python train.py --hidden_size=448 --n_experts=48 --norm="rmsnorm" --init_std_qkv=0.0291 --init_std_down=0.0 --lr_head=0.00466 --batch_tokens=[32768, 65536, 98304] --max_seq_len=512
Below are experts of layer 4 (counted from 0) of a mixture-of-experts language model. Rows are named router (the router's row for the expert) and show model dimensions 0-55. Each number is 200 + 30 x the weight over its row's rms, rounded and kept within 0 to 999.
After each expert's rows: a language model's description of what the expert responds to; "raises" lists some tokens whose logits its average output raises strongly, later layers aside. This comes from a sample of Wikipedia text that the model never trained on.

# expert 14
router,190,215,221,193,169,169,209,226,224,242,204,189,214,171,184,205,219,181,243,184,253,207,151,247,180,220,192,196,243,232,187,174,198,180,271,193,224,221,206,167,231,176,179,192,195,222,177,223,150,199,195,221,254,157,246,216
First digits of numbers, years and scores, usually after a space, dash or parenthesis, such as the 2 in 2018, 1982, 1,241.
raises: "nd", "0", "6", "8", "rd", "7"

# expert 15
router,257,209,231,220,174,149,190,229,223,220,237,227,142,207,188,179,219,179,224,212,219,196,178,166,180,219,168,163,168,266,194,158,221,242,143,192,239,244,183,176,236,182,190,209,183,149,162,179,227,194,194,200,218,157,151,144
Mostly of (also de, for, and) inside titles and institution names, such as Secretary of State, Doctor of Medicine, Committee of.
raises: " the", " his", " their", " this", " these", " its"

# expert 28
router,239,222,152,205,176,211,177,230,220,234,205,241,221,233,215,227,225,180,194,238,217,128,213,262,153,114,233,189,210,190,173,222,148,179,222,217,193,266,196,212,148,138,175,177,251,244,234,225,192,196,193,223,253,223,243,221
Words opening subordinate clauses, like that, which, who, it, he, when, plus belief verbs like believes and thought.
raises: " the", ",", " they", " that", " he", " it"

# expert 43
router,199,203,192,170,191,252,215,144,211,185,210,184,235,240,216,200,225,242,189,140,139,177,216,197,263,224,199,185,191,235,221,208,257,227,235,176,173,199,174,151,215,193,209,250,205,208,140,175,182,171,226,211,206,193,249,228
Line-start dashes for list items, table pipes, heading equals signs and labels such as See also, Preceded, Coordinates.
raises: "=", "-", "Scientific", "Personal", "General", "0"

# expert 29
router,224,197,190,160,237,211,130,174,246,187,170,173,214,183,204,179,173,232,186,262,249,233,242,217,199,199,167,166,233,199,235,165,212,214,186,135,204,180,180,180,261,219,228,235,218,186,223,223,184,198,212,233,223,178,232,224
Word endings of proper names and place names like Can-ary, Al-an, Man-ly, plus common first names such as John, David, James.
raises: ",", ".", "'s", " and"

# expert 42
router,189,200,191,165,248,209,230,182,262,236,198,142,179,230,185,215,264,210,156,177,159,161,151,214,183,163,163,195,147,194,144,176,161,211,157,226,200,188,213,209,140,162,228,205,235,219,153,223,173,150,181,245,208,178,261,239
Full stops and closing punctuation ending sentences in prose, often after a number or name, plus decimal points such as 30.3.
raises: " The", " They", " It", " Following", " However", " Although"

# expert 3
router,187,209,218,196,165,190,200,162,182,170,195,161,201,203,204,184,194,204,217,212,230,221,217,204,173,200,236,191,210,176,203,238,210,192,224,224,143,193,173,153,163,233,176,204,206,189,158,213,216,196,194,217,192,222,176,170
Common nouns and modifiers in infobox fields and taxonomy lists, such as Genus, Species, Location, Family, water, body, birth.
raises: ".", ".\n\n", ",", ";", ":", "\n\n"

# expert 17
router,181,201,151,167,167,243,158,194,198,157,226,160,163,255,168,146,130,196,248,187,215,183,183,191,190,223,169,244,138,225,178,218,155,222,220,228,225,202,214,193,234,262,169,220,217,249,175,200,202,157,239,143,189,168,187,192
Single capital letters or word pieces inside acronyms, codes and names, such as the F in RAF, FOX, ESP, often after an opening parenthesis or quote.
raises: "B", "SA", "U", "BC", "OL", "J"

# expert 5
router,183,160,188,225,200,166,207,208,181,192,158,212,219,223,184,240,220,195,233,205,244,180,198,203,187,194,169,203,213,214,221,241,217,203,128,222,231,207,193,253,225,240,202,153,183,170,221,196,168,176,198,190,165,258,227,167
Double line breaks after sentences or short descriptions, heading markers such as == and ===, and the verbs was or is.
raises: "==", "The", "In", "=", "===", "A"

# expert 4
router,189,133,184,216,166,200,232,159,146,141,218,170,85,175,256,250,193,212,205,211,231,223,123,215,202,183,218,215,209,225,211,237,200,160,140,271,173,170,221,165,128,182,212,146,216,226,195,171,214,268,205,186,198,172,189,142
First fragments of words split into pieces, often capitalized or after the/of/and, such as disp(roportionately), reb(uff), St, New (York).
raises: "it", "ra", "u", "r"

# expert 47
router,158,198,166,216,218,236,188,205,171,172,239,181,137,256,206,181,258,215,182,176,197,214,193,133,176,179,246,218,181,182,244,232,235,227,221,211,192,244,193,191,196,192,230,203,173,192,164,185,174,236,233,149,216,222,165,183
Consonant-heavy word-internal fragments followed by suffixes like ing or ed, such as tr-imm-ings, c-am-era, com-pet-itive.
raises: "ing", "or", "ed", "u", "ib", "ac"

# expert 31
router,153,163,224,186,209,171,177,239,160,206,255,166,203,201,236,223,194,155,179,206,185,220,202,233,226,139,151,219,222,215,239,169,248,199,218,214,183,181,228,228,217,217,151,196,216,207,152,226,199,206,154,223,228,125,180,161
Time and relation words opening clauses, such as after, before, during, until, under, than, when, later.
raises: " the", " being", " a", " its", " their", " it"